Below are experts of layer 4 (counted from 0) of a mixture-of-experts language model. Rows are named router (the router's row for the expert), gate (a neuron's input weights, with its number), up (a neuron's input weights, with its number), down (a neuron's output weights, with its number) and show model dimensions 0-95. Each number is 50 + 15 x the weight over its row's rms, rounded and kept within 0 to 99.
Before each expert's rows: a language model's description of what the expert responds to; "gets" lists some tokens that make up at least twice as much of what it gets as of all text. This comes from a sample of Wikipedia text that the model never trained on. Tokens count by the router's weight.

# expert 13
It responds to: Blank-space tokens in table cells before numbers, hyphens in compounds like gable-headed, and endings such as -ing, -ed, 's.
gets: " ", "-", "ing", "ed", "'s", "er"
router:47 23 51 21 58 40 11 37 39 58 45 38 69 53 55 57 54 48 25 69 42 54 64 41 50 62 68 75 57 49 47 47 38 48 62 57 54 49 58 59 65 64 58 25 60 66 41 37 31 36 27 44 51 45 44 49 44 54 59 44 72 70 27 63 42 34 40 50 69 32 57 95 56 49 68 49 54 81 44 38 63 89 42 59 44 57 38 26 77 60 66 45 62 74 34 37
gate12:55 48 33 50 69 32 37 62 54 77 50 35 36 61 76 53 50 40 24 54 42 44 52 54 65 67 44 65 63 62 63 70 47 69 25 46 63 57 48 27 65 39 46 48 72 67 54 44 45 58 39 70 43 47 36 49 74 46 50 51 31 55 67 24 49 51 45 54 48 26 50 64 34 83 63 36 76 75 21 57 50 56 49 44 56 49 06 82 61 30 32 73 51 69 52 28
up12:58 20 40 70 35 48 41 54 62 50 78 39 22 37 28 67 56 28 53 70 49 46 46 46 41 54 53 62 42 42 84 47 48 61 39 46 62 60 49 35 42 52 79 51 41 45 38 65 56 41 54 10 50 61 52 38 78 52 61 36 57 71 64 74 60 63 68 29 59 38 52 71 65 58 57 61 37 55 33 49 33 79 76 63 37 48 71 43 39 44 48 54 12 21 44 35
down12:57 44 49 55 29 61 61 46 32 40 66 41 31 67 46 31 58 59 88 34 59 68 39 70 73 35 34 38 42 61 58 81 02 47 40 78 34 57 50 34 37 32 48 32 28 40 59 26 50 64 49 45 49 65 33 44 47 50 56 66 85 59 55 33 73 38 42 36 54 28 58 61 38 47 60 31 57 49 27 51 47 45 57 46 50 36 46 52 53 22 62 55 65 62 29 73
gate13:39 28 71 69 60 52 36 56 27 82 46 28 68 83 53 37 35 38 43 56 34 58 61 45 41 46 36 36 36 61 44 47 49 55 53 46 67 67 37 29 56 27 39 30 57 59 13 51 54 44 41 23 52 74 54 30 54 57 61 59 64 58 44 45 52 39 35 63 35 57 68 63 45 55 45 92 17 71 52 35 67 60 57 57 46 36 66 45 31 68 31 41 61 79 61 35
up13:69 58 55 43 53 50 55 72 52 44 57 55 63 84 58 69 88 44 52 43 28 76 20 59 39 70 75 30 39 43 50 49 29 33 43 44 35 47 40 36 44 37 61 22 64 60 28 27 47 30 57 60 57 31 63 46 33 60 52 62 55 61 65 73 50 63 50 72 57 62 54 81 69 43 66 39 63 31 56 44 39 46 39 45 40 35 58 49 45 78 42 57 37 41 55 06
down13:53 23 47 31 31 46 50 34 49 71 64 61 18 48 39 26 45 58 42 85 69 55 44 39 28 67 34 41 55 58 45 31 50 16 37 61 41 20 43 40 46 50 26 71 56 68 39 57 65 80 55 23 42 44 54 55 24 39 57 44 48 48 61 48 45 40 56 39 75 60 41 45 31 42 13 70 52 34 32 58 39 39 46 32 58 66 46 80 51 55 59 45 67 30 58 45
gate14:50 42 35 16 42 70 66 48 58 43 37 66 53 35 33 58 63 13 32 63 76 52 49 46 67 25 47 59 41 21 65 27 48 47 58 46 45 29 47 77 55 64 36 66 56 27 41 58 69 29 45 38 42 47 29 49 67 50 56 55 59 54 47 75 39 70 49 60 60 24 34 65 33 56 33 55 80 53 52 53 35 83 39 41 43 63 69 61 50 52 77 26 73 50 41 51
up14:40 44 50 75 29 31 48 46 71 48 51 43 48 65 56 60 42 32 42 58 58 58 32 47 50 34 54 40 14 58 40 41 71 51 47 49 48 73 57 49 45 24 86 52 54 37 37 73 36 37 61 83 58 52 43 34 58 71 19 29 63 16 55 76 50 51 63 57 60 36 19 51 65 30 44 77 33 47 75 57 47 57 88 39 47 54 35 40 41 57 40 41 51 69 48 52
down14:38 74 71 49 74 63 33 86 39 54 58 46 45 48 29 28 41 38 64 31 68 52 29 72 51 49 47 37 17 41 65 52 62 62 44 28 49 42 39 58 53 55 72 60 34 69 67 51 61 69 55 40 17 55 74 30 32 73 25 47 72 57 41 25 49 67 65 62 63 34 26 28 47 33 78 53 34 41 39 59 63 60 45 65 35 51 45 61 63 69 42 47 54 55 55 45
gate15:48 39 54 65 90 42 36 39 60 40 59 12 29 58 49 54 59 55 45 56 51 61 77 56 55 68 56 46 61 37 70 61 32 70 50 43 47 35 44 58 39 60 50 54 64 25 75 34 33 37 26 55 56 27 27 38 32 36 48 37 73 70 37 63 38 46 36 55 72 32 53 75 65 51 55 61 22 46 24 56 60 60 70 66 24 49 77 73 54 72 55 53 56 63 42 39
up15:49 58 42 64 50 52 56 30 30 42 47 57 40 35 66 33 50 45 60 48 68 37 30 72 68 39 50 36 37 46 51 39 45 44 85 47 26 58 49 65 47 41 56 62 59 62 70 62 42 53 59 57 68 57 44 65 28 52 74 50 41 66 22 58 51 52 41 63 30 48 51 52 41 74 29 22 38 20 48 32 94 57 46 60 56 40 60 47 85 78 74 43 59 31 38 86
down15:45 44 60 51 38 68 55 49 33 49 63 55 57 42 44 51 58 65 44 13 56 42 65 41 52 30 52 59 55 88 52 48 43 67 50 51 31 58 43 48 59 47 44 54 50 40 40 86 26 55 74 42 43 34 52 37 60 49 35 31 35 18 22 47 60 44 32 53 39 22 49 37 38 17 59 42 62 41 43 43 88 39 49 53 73 46 22 59 23 49 64 53 30 45 16 27
gate16:65 45 57 34 74 59 61 52 32 82 57 65 45 76 59 40 61 60 33 63 50 47 54 42 35 68 47 36 27 67 34 42 44 50 40 37 44 65 67 50 61 67 53 29 62 36 27 36 24 50 56 58 23 46 25 28 77 37 42 30 70 85 58 48 71 50 26 37 62 63 47 54 29 42 24 45 58 62 50 25 44 65 64 41 71 58 47 54 72 56 81 37 62 43 39 55
up16:46 56 43 32 59 75 38 40 50 45 55 60 50 63 38 29 69 25 55 56 51 15 59 74 71 61 58 52 64 54 53 60 70 51 49 55 37 29 36 68 49 55 46 55 49 40 46 78 65 44 42 60 67 67 17 28 52 56 33 45 28 67 44 18 53 55 60 72 33 78 40 18 53 38 64 34 36 55 60 44 68 22 62 62 60 58 37 55 45 88 33 43 63 62 29 45
down16:35 34 45 63 63 13 54 32 44 26 31 47 48 40 64 62 40 64 15 61 42 48 73 67 45 75 48 39 34 56 36 62 33 61 36 34 50 54 39 58 79 34 51 79 70 48 47 42 60 50 61 61 48 63 66 35 58 31 53 55 43 79 48 53 35 59 34 53 40 49 37 52 58 39 33 68 43 67 57 60 12 53 54 79 51 41 20 54 70 63 62 36 53 71 27 30
gate17:53 35 48 56 64 61 29 18 63 41 46 36 52 75 47 45 68 34 46 51 44 39 43 52 53 60 76 60 64 33 69 28 77 42 49 43 57 52 28 64 87 70 51 61 64 47 66 34 43 36 44 55 28 52 59 62 62 35 79 48 39 53 21 73 44 54 42 28 31 47 56 86 62 29 79 54 51 53 34 61 37 33 61 41 45 38 53 60 77 42 77 66 53 71 42 55
up17:65 38 45 76 37 32 56 55 40 53 30 29 88 38 52 76 64 59 59 53 72 56 91 44 65 59 36 40 52 57 56 70 36 57 32 50 34 47 50 64 51 45 60 52 65 21 61 68 61 57 70 43 35 48 63 43 45 72 44 37 37 61 48 31 42 52 45 62 63 74 56 54 59 67 50 40 36 54 48 35 67 40 83 72 38 42 44 36 33 33 45 35 45 74 05 33
down17:44 36 26 46 45 56 65 31 55 35 56 58 55 61 39 57 35 51 42 38 42 45 61 52 47 74 90 61 42 39 29 97 76 10 35 58 46 50 53 34 36 39 48 60 65 34 65 63 47 50 40 44 54 62 55 60 35 41 57 69 55 43 46 62 52 46 64 73 62 90 33 48 53 37 55 54 38 26 55 71 46 74 65 57 45 36 72 80 37 43 38 72 32 57 64 37
gate18:44 16 71 35 47 26 42 49 69 18 50 39 62 31 38 69 52 42 50 51 35 71 69 34 48 56 77 57 57 28 53 38 55 59 38 35 67 67 41 46 39 66 44 55 52 10 67 30 41 45 32 53 44 35 72 53 54 65 42 62 45 79 59 59 43 38 30 54 50 55 81 56 65 53 73 53 54 63 44 68 49 70 81 43 42 38 27 35 69 35 79 36 64 47 44 46
up18:43 89 45 39 25 55 38 72 69 43 61 51 39 51 55 31 50 18 52 49 55 57 56 63 65 65 41 47 37 56 51 61 51 36 56 60 73 27 50 49 69 48 40 61 25 64 29 39 50 49 68 49 60 65 37 43 32 29 32 50 64 34 43 42 66 53 24 16 73 47 35 34 61 35 54 68 65 43 30 54 48 13 45 23 64 59 50 35 46 61 40 33 82 39 42 76
down18:38 67 51 56 60 80 44 46 54 50 69 52 38 53 55 49 69 38 53 57 60 37 37 48 85 59 56 61 67 58 30 48 23 36 40 34 59 42 53 34 51 45 71 42 26 46 31 63 68 60 55 30 39 57 55 46 26 28 47 57 43 78 54 58 74 49 51 47 56 60 49 45 59 63 49 37 56 77 80 34 52 64 44 42 59 51 78 28 38 44 00 82 70 68 47 22
gate19:57 48 55 32 41 35 40 62 34 34 86 36 70 64 41 26 65 46 59 43 35 51 44 18 51 51 58 52 27 68 45 32 52 64 61 54 57 56 58 57 33 63 53 17 44 46 38 61 23 37 43 07 62 24 76 31 80 62 48 35 49 60 47 54 67 46 56 31 72 43 75 37 48 37 44 61 66 61 36 41 60 30 43 23 52 60 50 51 46 48 50 38 58 66 30 77
up19:55 48 47 54 70 20 64 44 60 45 33 60 42 62 46 53 65 48 83 56 44 24 44 45 36 78 45 60 44 69 38 75 51 51 33 76 46 55 66 56 68 18 30 55 34 65 63 26 46 53 44 58 93 48 58 23 52 44 55 35 74 47 56 89 42 48 42 51 75 34 58 74 65 38 52 75 42 51 65 36 47 61 41 64 27 54 62 33 72 44 54 42 47 49 45 60
down19:43 67 42 51 59 41 52 69 55 52 45 33 36 55 48 57 23 30 69 41 22 61 27 39 54 52 75 65 34 52 72 70 43 72 55 47 37 49 74 35 60 22 51 52 51 55 39 32 34 49 63 72 59 54 62 43 50 57 28 33 70 28 53 62 19 39 45 69 87 49 71 50 60 29 12 33 38 36 44 39 58 36 64 48 63 62 54 18 48 64 30 56 35 64 46 58
gate20:49 19 48 73 54 27 36 47 35 40 41 57 44 23 33 37 44 49 43 54 72 67 64 34 48 62 70 70 41 45 59 40 66 38 67 50 54 60 40 69 53 66 35 38 74 45 61 48 63 34 50 31 29 28 51 72 39 22 53 48 44 78 43 47 56 53 37 60 44 17 30 60 54 48 76 33 31 61 30 56 42 48 25 31 30 28 49 59 72 68 49 58 69 81 40 33
up20:48 35 60 55 77 34 51 55 35 63 67 47 35 49 44 41 41 31 74 49 54 28 47 44 53 67 48 48 67 69 67 46 42 41 57 41 34 40 49 58 70 50 58 39 56 75 74 34 52 44 61 59 85 33 57 60 36 60 32 59 64 81 58 43 65 46 05 51 45 69 42 34 57 06 46 41 39 46 61 22 50 70 63 47 57 75 38 68 50 77 38 29 48 61 30 39
down20:55 52 48 48 29 53 80 44 42 33 67 35 51 65 63 45 67 73 48 35 32 56 45 49 67 44 60 59 68 66 66 49 45 50 88 44 57 40 39 33 53 72 22 53 47 44 55 63 34 59 20 58 74 31 41 38 80 43 53 45 59 55 23 59 46 37 52 32 28 71 50 22 61 75 65 85 61 39 38 43 80 54 46 74 51 31 59 51 55 48 28 50 49 44 74 64
gate21:34 55 16 72 75 73 34 22 50 55 65 47 63 46 65 55 64 40 38 67 33 68 70 30 66 59 58 29 61 66 52 48 29 49 70 59 35 65 54 60 54 29 33 57 59 56 39 55 30 36 67 32 23 67 33 62 38 49 40 54 44 63 71 44 49 30 53 75 30 68 61 72 34 43 79 49 41 73 54 76 72 65 52 39 58 52 48 42 63 70 62 31 64 63 49 50
up21:40 65 51 52 45 44 47 81 55 58 35 35 40 47 48 37 51 39 52 55 45 58 60 32 55 45 57 60 35 41 40 22 63 54 62 58 49 33 68 56 72 77 63 82 38 37 59 46 31 55 26 54 71 29 11 49 35 65 26 58 69 19 61 70 62 64 34 38 55 43 63 65 43 28 61 68 71 35 39 41 55 33 17 54 49 61 43 70 76 45 60 23 41 31 43 50
down21:44 78 50 18 46 43 48 54 41 34 13 10 48 35 54 37 58 79 60 51 62 59 47 36 38 48 43 54 64 36 75 26 45 44 46 52 59 55 45 66 50 44 47 55 60 26 44 56 56 56 55 55 70 59 47 52 61 70 57 71 52 41 48 63 50 27 39 41 41 55 76 46 49 54 57 64 55 29 87 44 39 73 24 61 58 29 37 43 80 64 85 64 32 55 53 79
gate22:54 47 73 33 50 65 34 38 59 69 50 41 65 93 33 56 73 38 12 42 47 62 51 53 54 65 43 72 34 39 43 34 50 45 71 76 90 40 38 74 72 63 45 41 58 36 53 61 43 56 37 39 86 70 50 53 47 44 42 29 43 62 43 44 51 42 50 61 71 43 60 32 28 67 75 50 59 55 17 60 47 62 70 62 45 40 47 24 54 47 67 52 36 46 39 50
up22:39 35 25 87 44 39 25 62 34 64 36 47 38 25 52 56 30 44 55 38 40 31 68 49 60 48 43 54 45 52 52 81 58 60 38 45 42 59 47 20 41 24 34 55 56 61 47 29 68 39 64 67 46 64 41 39 47 43 26 35 63 41 63 44 35 62 75 31 60 21 84 43 67 50 45 54 36 19 68 54 47 60 27 44 37 53 44 68 48 15 51 59 52 27 58 34
down22:57 62 46 19 54 51 29 41 51 64 78 77 57 61 38 63 59 72 67 44 29 56 44 38 37 32 54 37 85 24 17 47 43 40 46 64 49 65 55 28 27 51 43 21 49 64 17 48 58 54 52 51 33 19 63 71 46 48 28 42 64 40 52 39 69 50 49 33 52 51 44 51 61 49 41 40 50 48 50 40 55 36 53 49 70 27 54 88 56 62 42 83 28 40 41 39
gate23:58 41 39 61 64 16 32 52 61 49 58 49 39 67 41 52 21 36 23 49 57 28 37 54 42 56 74 44 44 72 51 72 58 51 46 67 70 74 57 60 62 50 40 66 30 62 56 74 51 46 39 28 64 28 58 35 46 49 62 31 39 39 54 41 64 32 60 46 24 18 46 73 37 63 67 45 31 60 19 60 53 69 74 24 72 53 39 33 66 53 57 45 72 66 39 65
up23:65 48 20 14 62 44 50 40 57 34 40 32 71 57 40 43 46 40 25 36 54 42 59 77 48 34 47 51 65 71 61 55 58 56 38 66 62 58 40 79 55 68 68 59 50 48 54 30 65 23 49 40 57 60 45 57 29 45 42 78 35 67 30 27 52 46 34 49 36 59 49 75 39 44 30 47 66 59 32 49 53 78 57 32 51 45 47 43 66 52 68 14 51 81 71 80
down23:54 20 46 68 57 56 44 44 57 50 56 49 43 36 34 49 71 35 50 48 68 81 24 53 36 33 51 36 64 47 59 65 28 40 33 25 56 51 44 65 54 56 44 34 49 21 29 39 50 80 55 56 36 35 51 40 50 46 62 27 63 31 53 10 55 69 43 63 39 64 50 35 60 57 42 36 34 05 65 49 55 21 46 55 53 57 39 69 44 33 60 54 37 54 62 89
gate24:69 67 55 42 49 56 47 38 28 59 20 51 56 77 57 46 48 33 51 24 36 56 58 53 67 40 40 69 64 57 68 57 39 56 53 36 29 25 48 57 22 61 55 42 44 49 45 56 34 30 54 71 48 31 42 27 88 61 45 46 37 82 61 85 42 44 62 57 75 49 67 68 57 32 56 51 54 37 63 33 63 56 60 19 36 65 47 42 80 42 43 51 49 60 26 21
up24:42 50 53 43 52 38 63 57 71 69 54 39 46 61 53 35 59 37 67 05 55 44 40 46 51 45 38 35 42 81 32 35 46 70 56 45 26 40 54 28 48 43 66 80 40 68 50 45 46 73 61 50 10 54 62 17 55 68 44 45 26 45 65 65 51 35 43 53 33 53 88 28 33 53 33 32 35 49 47 71 76 42 31 28 49 54 57 70 47 32 53 40 41 52 44 43
down24:47 55 67 58 35 50 50 56 30 59 63 42 41 49 37 42 63 31 52 47 31 50 14 24 67 69 52 29 49 54 44 52 37 54 53 25 41 61 56 58 69 65 62 54 60 52 70 50 52 55 71 67 59 69 39 58 35 85 50 52 57 99 49 46 78 70 67 73 56 76 79 53 45 32 39 29 52 71 37 28 25 52 33 55 63 29 61 46 50 62 59 65 67 43 54 49
gate25:62 41 68 52 76 40 46 42 46 63 83 55 89 33 35 52 44 50 32 57 74 53 63 57 46 68 67 73 64 44 46 48 32 57 58 43 50 75 28 29 33 77 32 59 42 62 66 52 72 51 55 35 46 47 69 61 50 32 45 32 54 98 47 66 49 49 69 47 47 39 70 52 46 29 48 55 30 66 58 61 66 55 36 29 43 69 55 82 61 50 51 66 62 63 25 55
up25:39 57 77 73 50 46 65 37 78 27 57 35 41 67 81 42 74 52 73 46 52 33 55 62 43 39 33 49 56 46 55 26 49 37 69 72 57 44 46 23 62 49 67 40 10 53 54 48 50 74 58 72 36 33 42 51 74 55 58 58 51 31 22 29 32 60 35 65 49 53 33 62 55 52 33 45 40 29 50 88 31 52 37 46 43 71 52 49 48 45 55 30 49 20 59 52
down25:44 36 67 56 30 66 44 55 48 40 69 48 68 27 62 42 25 48 61 42 44 50 63 39 21 51 65 43 59 60 33 87 70 26 95 49 24 44 62 17 58 56 55 58 57 70 30 54 52 64 53 50 56 59 36 31 58 49 59 32 63 62 38 26 59 43 41 59 46 51 43 53 62 56 62 53 47 52 52 71 47 66 67 55 44 13 45 45 81 77 37 21 47 47 37 35
gate26:72 38 45 40 59 53 63 49 57 69 38 22 48 56 40 47 53 65 44 52 46 42 17 55 67 59 49 61 56 41 21 35 57 56 29 81 46 58 55 54 60 76 66 56 37 63 54 45 69 39 32 39 69 36 58 37 61 37 34 29 47 32 71 46 69 46 49 51 64 48 50 84 51 48 55 59 68 38 49 35 64 50 52 18 35 39 59 07 40 89 54 60 42 83 72 45
up26:47 60 37 46 74 56 47 45 59 65 42 46 36 30 59 55 34 19 44 32 64 81 39 60 48 48 42 64 63 82 57 30 39 26 81 50 41 76 49 47 29 67 33 74 68 67 47 48 58 29 50 59 43 50 44 45 72 71 40 32 58 58 61 74 57 69 47 38 51 29 56 77 55 74 72 29 19 66 46 47 75 62 46 57 34 55 48 81 47 62 45 67 47 46 59 58
down26:59 59 57 61 71 64 49 42 60 39 32 33 51 73 36 48 64 25 64 15 59 43 68 49 25 41 40 28 52 46 29 68 81 35 44 23 39 54 32 52 47 63 71 38 61 58 55 57 50 62 50 44 53 69 33 65 71 30 34 42 57 74 77 56 53 25 63 32 60 72 49 53 48 64 74 43 32 51 51 54 50 50 56 59 20 61 82 34 40 62 41 27 68 63 55 71
gate27:33 65 73 29 64 38 58 45 66 62 66 60 38 52 62 28 43 06 72 69 31 49 53 55 59 70 46 69 77 54 70 39 68 79 46 59 46 56 50 47 68 58 57 42 43 13 47 46 53 54 32 44 30 61 27 37 57 45 46 34 54 70 68 43 37 59 33 44 34 37 66 63 68 36 40 44 49 72 26 75 53 47 46 62 61 68 63 32 73 68 60 35 55 64 71 59
up27:21 54 50 42 35 70 60 00 38 66 54 46 44 57 47 51 35 47 41 66 49 49 44 70 61 37 54 13 70 68 68 45 39 24 37 70 37 30 39 65 48 34 42 38 54 39 45 41 59 46 49 33 38 62 38 71 24 58 62 56 65 30 62 37 80 59 75 55 72 68 35 48 34 26 53 45 33 55 63 64 50 55 32 36 69 47 46 25 46 63 48 39 50 34 49 43
down27:58 55 61 69 80 45 55 60 49 57 24 57 47 35 46 49 59 70 48 58 21 28 43 78 70 48 51 39 49 81 58 43 56 43 64 45 08 57 41 30 72 55 30 32 59 73 29 60 72 66 45 48 49 73 47 49 33 42 32 57 67 60 36 48 61 74 47 63 62 60 62 54 52 54 66 30 51 06 43 29 54 56 54 58 57 59 57 72 42 33 58 54 68 35 73 72
gate28:40 48 64 51 54 51 50 50 67 48 55 36 68 39 44 22 52 41 62 59 48 52 81 71 38 64 56 44 49 59 37 32 40 37 49 76 29 39 50 37 43 28 18 35 50 63 51 28 46 29 53 33 67 52 22 42 39 49 62 38 56 48 28 33 31 23 50 36 62 40 31 67 52 53 59 41 38 54 37 25 40 87 61 45 32 52 45 19 64 20 66 17 59 59 74 37
up28:73 41 46 28 38 58 82 59 46 29 25 46 48 52 64 57 34 31 50 46 56 20 55 58 47 38 25 43 61 53 45 48 46 57 11 47 51 82 47 39 32 57 55 51 48 17 54 37 59 36 53 41 65 10 49 66 44 35 81 56 50 63 55 52 67 46 94 45 54 38 50 30 35 28 60 41 28 51 49 54 54 32 71 57 57 65 44 36 59 70 45 64 45 37 29 44
down28:46 41 75 63 49 62 27 48 53 70 28 45 57 60 56 29 61 82 56 66 64 69 61 41 52 43 43 60 66 71 70 43 56 43 55 78 65 58 50 50 30 69 62 05 53 36 71 63 51 26 71 28 66 36 53 65 47 49 28 40 52 51 73 49 68 62 42 52 50 45 78 59 78 19 52 59 46 47 45 45 48 62 54 55 38 54 44 12 66 50 59 32 75 50 65 54
gate29:31 31 60 40 64 78 78 39 61 74 48 31 47 48 54 50 47 60 52 64 47 43 53 46 46 43 38 87 60 47 46 44 58 43 53 30 69 44 68 57 85 64 37 68 25 53 48 47 59 44 67 58 45 34 50 30 22 55 58 52 53 68 31 45 49 51 40 72 67 25 33 71 20 73 48 62 06 47 58 45 64 46 35 28 41 47 43 41 58 50 53 16 64 33 64 38
up29:76 52 39 51 81 66 47 67 57 46 58 28 12 63 47 59 54 58 46 51 64 38 44 49 48 60 62 08 65 40 36 63 28 46 57 44 58 27 25 48 39 62 52 63 35 21 36 54 59 56 33 44 74 64 42 42 33 29 47 57 38 29 52 43 47 65 72 46 40 26 65 32 57 35 45 23 75 80 49 63 76 56 39 36 31 41 49 53 55 59 41 56 21 62 40 59
down29:30 54 63 28 53 41 67 43 48 32 37 37 46 46 65 52 47 55 62 59 46 59 54 50 42 68 48 71 34 52 54 23 29 56 14 86 58 39 21 51 69 34 60 48 53 67 51 61 49 46 46 45 49 01 38 66 04 47 72 55 36 62 50 75 62 44 51 29 59 60 67 49 38 69 50 39 49 48 54 44 51 13 42 62 57 70 34 42 64 37 60 63 49 37 57 33
gate30:64 51 50 46 33 37 34 32 42 60 49 45 59 59 74 54 81 67 41 49 48 34 64 40 54 65 50 63 31 51 61 31 48 58 50 57 73 58 77 64 33 73 43 61 45 46 45 35 29 40 40 54 55 56 80 50 59 54 36 38 54 55 00 62 54 22 30 51 53 38 39 41 33 39 57 57 29 77 64 36 33 38 70 39 36 70 22 41 32 51 71 31 46 71 25 51
up30:76 54 45 74 38 53 36 52 47 43 61 68 53 61 54 42 13 61 58 55 43 66 51 67 83 35 39 69 60 49 63 85 66 52 62 42 59 23 39 63 63 25 50 27 52 65 64 41 50 35 74 47 57 61 36 54 79 42 44 38 63 75 73 46 83 27 69 64 56 42 49 24 51 43 60 54 48 26 70 52 54 38 64 55 45 86 38 36 52 56 34 60 52 38 48 37
down30:42 41 62 54 70 45 82 26 66 51 53 29 48 83 42 46 28 55 27 35 43 40 60 50 56 29 49 68 55 44 42 41 67 39 63 31 38 23 42 64 58 50 67 44 53 47 39 46 61 74 52 40 32 68 56 44 50 71 38 59 52 59 88 25 38 76 17 71 49 31 45 65 45 39 76 39 39 41 65 36 58 44 60 58 70 34 51 24 44 40 43 33 47 60 53 16
gate31:54 46 47 25 45 43 50 35 44 47 62 54 77 39 63 57 42 29 29 71 73 46 82 41 58 63 46 62 43 59 41 36 47 38 75 60 59 27 30 53 57 46 27 25 53 71 94 30 53 63 58 36 77 44 32 43 34 42 57 33 37 72 52 78 35 33 23 51 61 53 55 52 47 69 58 62 38 66 63 27 63 53 23 58 38 52 61 48 77 55 55 35 56 47 60 74
up31:48 32 45 50 65 71 57 30 74 56 43 56 42 65 60 51 57 29 40 74 68 39 65 85 48 67 38 55 57 65 56 62 16 48 53 60 31 53 57 45 60 52 57 56 55 49 50 31 92 51 75 44 84 64 61 59 47 50 52 50 37 65 77 31 39 16 27 73 30 45 40 49 39 43 46 50 51 65 23 60 59 49 52 31 71 33 60 37 57 34 61 48 72 64 63 31
down31:62 45 64 61 54 41 44 37 68 36 41 69 69 57 54 26 26 50 23 41 53 45 38 64 49 63 38 46 63 55 56 47 41 47 63 56 78 56 24 48 43 53 66 35 39 43 65 47 44 61 57 82 49 47 69 43 79 56 21 51 50 42 40 37 72 45 34 34 57 40 33 18 49 54 69 56 50 42 46 76 45 59 30 53 66 33 18 38 27 52 50 53 23 35 95 78
gate32:50 39 55 54 25 64 46 54 28 70 45 38 46 92 57 47 61 57 48 41 53 38 46 42 51 81 65 45 57 31 31 43 58 33 42 31 55 68 63 52 42 55 17 65 47 50 64 60 44 45 49 67 63 57 53 60 19 22 54 47 51 25 47 56 65 61 57 46 59 44 32 74 58 59 22 68 62 45 54 54 42 80 40 37 54 19 67 19 86 63 48 58 70 53 58 76
up32:56 50 44 29 43 41 70 57 26 55 42 52 42 60 63 46 65 41 56 44 52 75 52 43 49 34 50 31 26 73 28 54 41 51 30 60 36 30 51 33 43 35 53 25 41 55 45 59 64 67 65 52 27 56 32 62 71 78 70 44 42 64 37 13 44 60 70 23 41 43 29 24 29 91 54 50 65 54 43 43 60 19 75 53 53 58 68 66 59 45 25 50 44 63 51 46
down32:80 50 61 52 41 41 53 55 51 35 72 66 45 66 46 77 50 50 35 35 54 47 67 40 53 30 43 57 50 58 62 65 67 43 67 64 44 49 40 34 44 53 29 29 51 64 19 40 66 47 50 50 72 54 46 32 37 49 48 61 76 31 26 31 87 51 70 67 56 30 38 43 38 43 48 65 34 45 45 64 53 22 37 60 48 77 79 12 86 60 44 65 43 49 72 48
gate33:29 52 64 47 76 45 48 57 41 75 63 39 50 68 60 60 71 48 54 42 42 58 61 27 58 29 56 47 62 39 39 82 57 24 38 47 24 36 87 59 49 61 57 42 70 42 15 42 43 63 45 53 64 75 49 55 61 36 60 49 34 70 47 34 61 58 58 70 74 37 43 83 59 46 74 66 73 54 56 59 67 86 42 49 38 56 66 29 61 20 37 49 49 57 52 48
up33:31 48 35 27 70 54 28 36 51 53 57 19 81 30 38 57 54 50 28 43 43 67 69 45 61 52 46 38 43 59 31 48 45 29 37 55 32 55 54 42 34 53 67 37 52 42 09 51 36 71 58 77 62 48 48 47 37 34 73 42 48 60 43 55 49 39 60 38 31 46 45 46 44 41 39 65 51 48 36 69 78 48 35 17 72 54 64 40 59 06 51 70 66 51 65 22
down33:57 43 70 58 26 46 54 77 57 37 25 61 31 48 40 60 45 75 57 39 65 50 44 28 37 31 56 49 88 31 73 74 40 62 41 45 69 62 66 50 44 53 42 88 50 44 40 52 73 47 41 47 49 78 66 68 35 64 40 22 76 46 57 55 35 44 86 70 24 54 58 58 49 48 24 58 42 54 43 51 56 41 62 63 53 68 73 52 68 55 33 65 46 30 54 43
gate34:44 47 57 49 71 63 09 18 42 31 55 60 53 55 40 72 45 34 51 51 37 50 58 40 37 50 58 56 48 28 64 20 56 36 48 71 37 40 53 25 47 64 38 69 56 85 45 46 50 38 47 81 31 27 31 63 49 38 37 51 62 69 56 31 49 60 59 39 49 49 28 74 71 48 42 41 36 56 16 43 72 65 56 45 24 56 58 53 67 48 63 61 50 71 36 19
up34:40 65 78 34 38 65 35 69 59 41 30 25 30 75 57 35 62 24 48 56 39 67 41 67 53 25 48 59 42 50 68 69 59 23 64 56 52 15 44 70 50 61 27 65 59 39 51 61 65 69 57 50 54 75 47 51 41 54 33 57 28 50 74 62 48 51 46 55 49 53 45 67 55 55 44 76 81 41 41 53 55 32 93 48 44 68 48 57 37 59 40 38 71 31 25 43
down34:72 46 38 59 64 36 41 48 37 73 46 19 59 30 56 59 38 43 52 67 41 69 99 44 54 72 68 54 18 39 64 50 70 73 69 52 48 51 64 55 44 48 32 40 45 49 54 51 55 52 60 48 26 57 69 56 51 67 68 58 55 75 41 21 55 48 23 70 58 55 50 52 66 41 50 56 67 43 35 52 69 61 46 65 75 83 50 65 64 52 38 71 31 55 58 30
gate35:60 44 36 34 62 47 67 29 45 27 49 95 48 40 53 48 65 53 56 44 19 47 76 40 54 38 41 34 36 38 78 32 33 49 45 49 54 33 24 63 61 16 61 64 29 45 56 55 52 26 69 48 61 58 41 48 48 60 47 56 79 66 53 71 49 21 63 53 48 53 56 79 72 47 42 62 44 66 61 28 46 53 50 48 25 28 49 44 63 77 47 57 41 78 43 29
up35:40 87 43 66 17 36 68 54 30 68 76 46 42 74 49 66 56 48 37 47 48 42 24 45 53 49 67 76 64 62 30 61 31 56 41 65 41 41 11 33 34 30 13 45 81 41 41 43 61 27 60 58 49 36 59 42 52 55 64 59 48 45 46 32 50 57 39 53 53 42 37 27 30 59 39 44 67 36 28 71 68 65 69 48 48 42 34 48 53 53 58 51 40 33 72 45
down35:38 63 28 51 78 61 22 53 47 77 62 62 81 57 51 67 60 45 31 58 66 38 75 60 14 48 49 50 29 32 21 46 61 48 56 25 71 63 56 26 46 55 63 54 36 54 84 65 41 66 68 44 42 31 48 58 21 72 48 52 46 56 44 45 37 45 85 59 67 33 48 38 49 59 58 73 34 59 42 51 44 47 56 53 71 33 64 42 77 63 47 60 60 51 51 35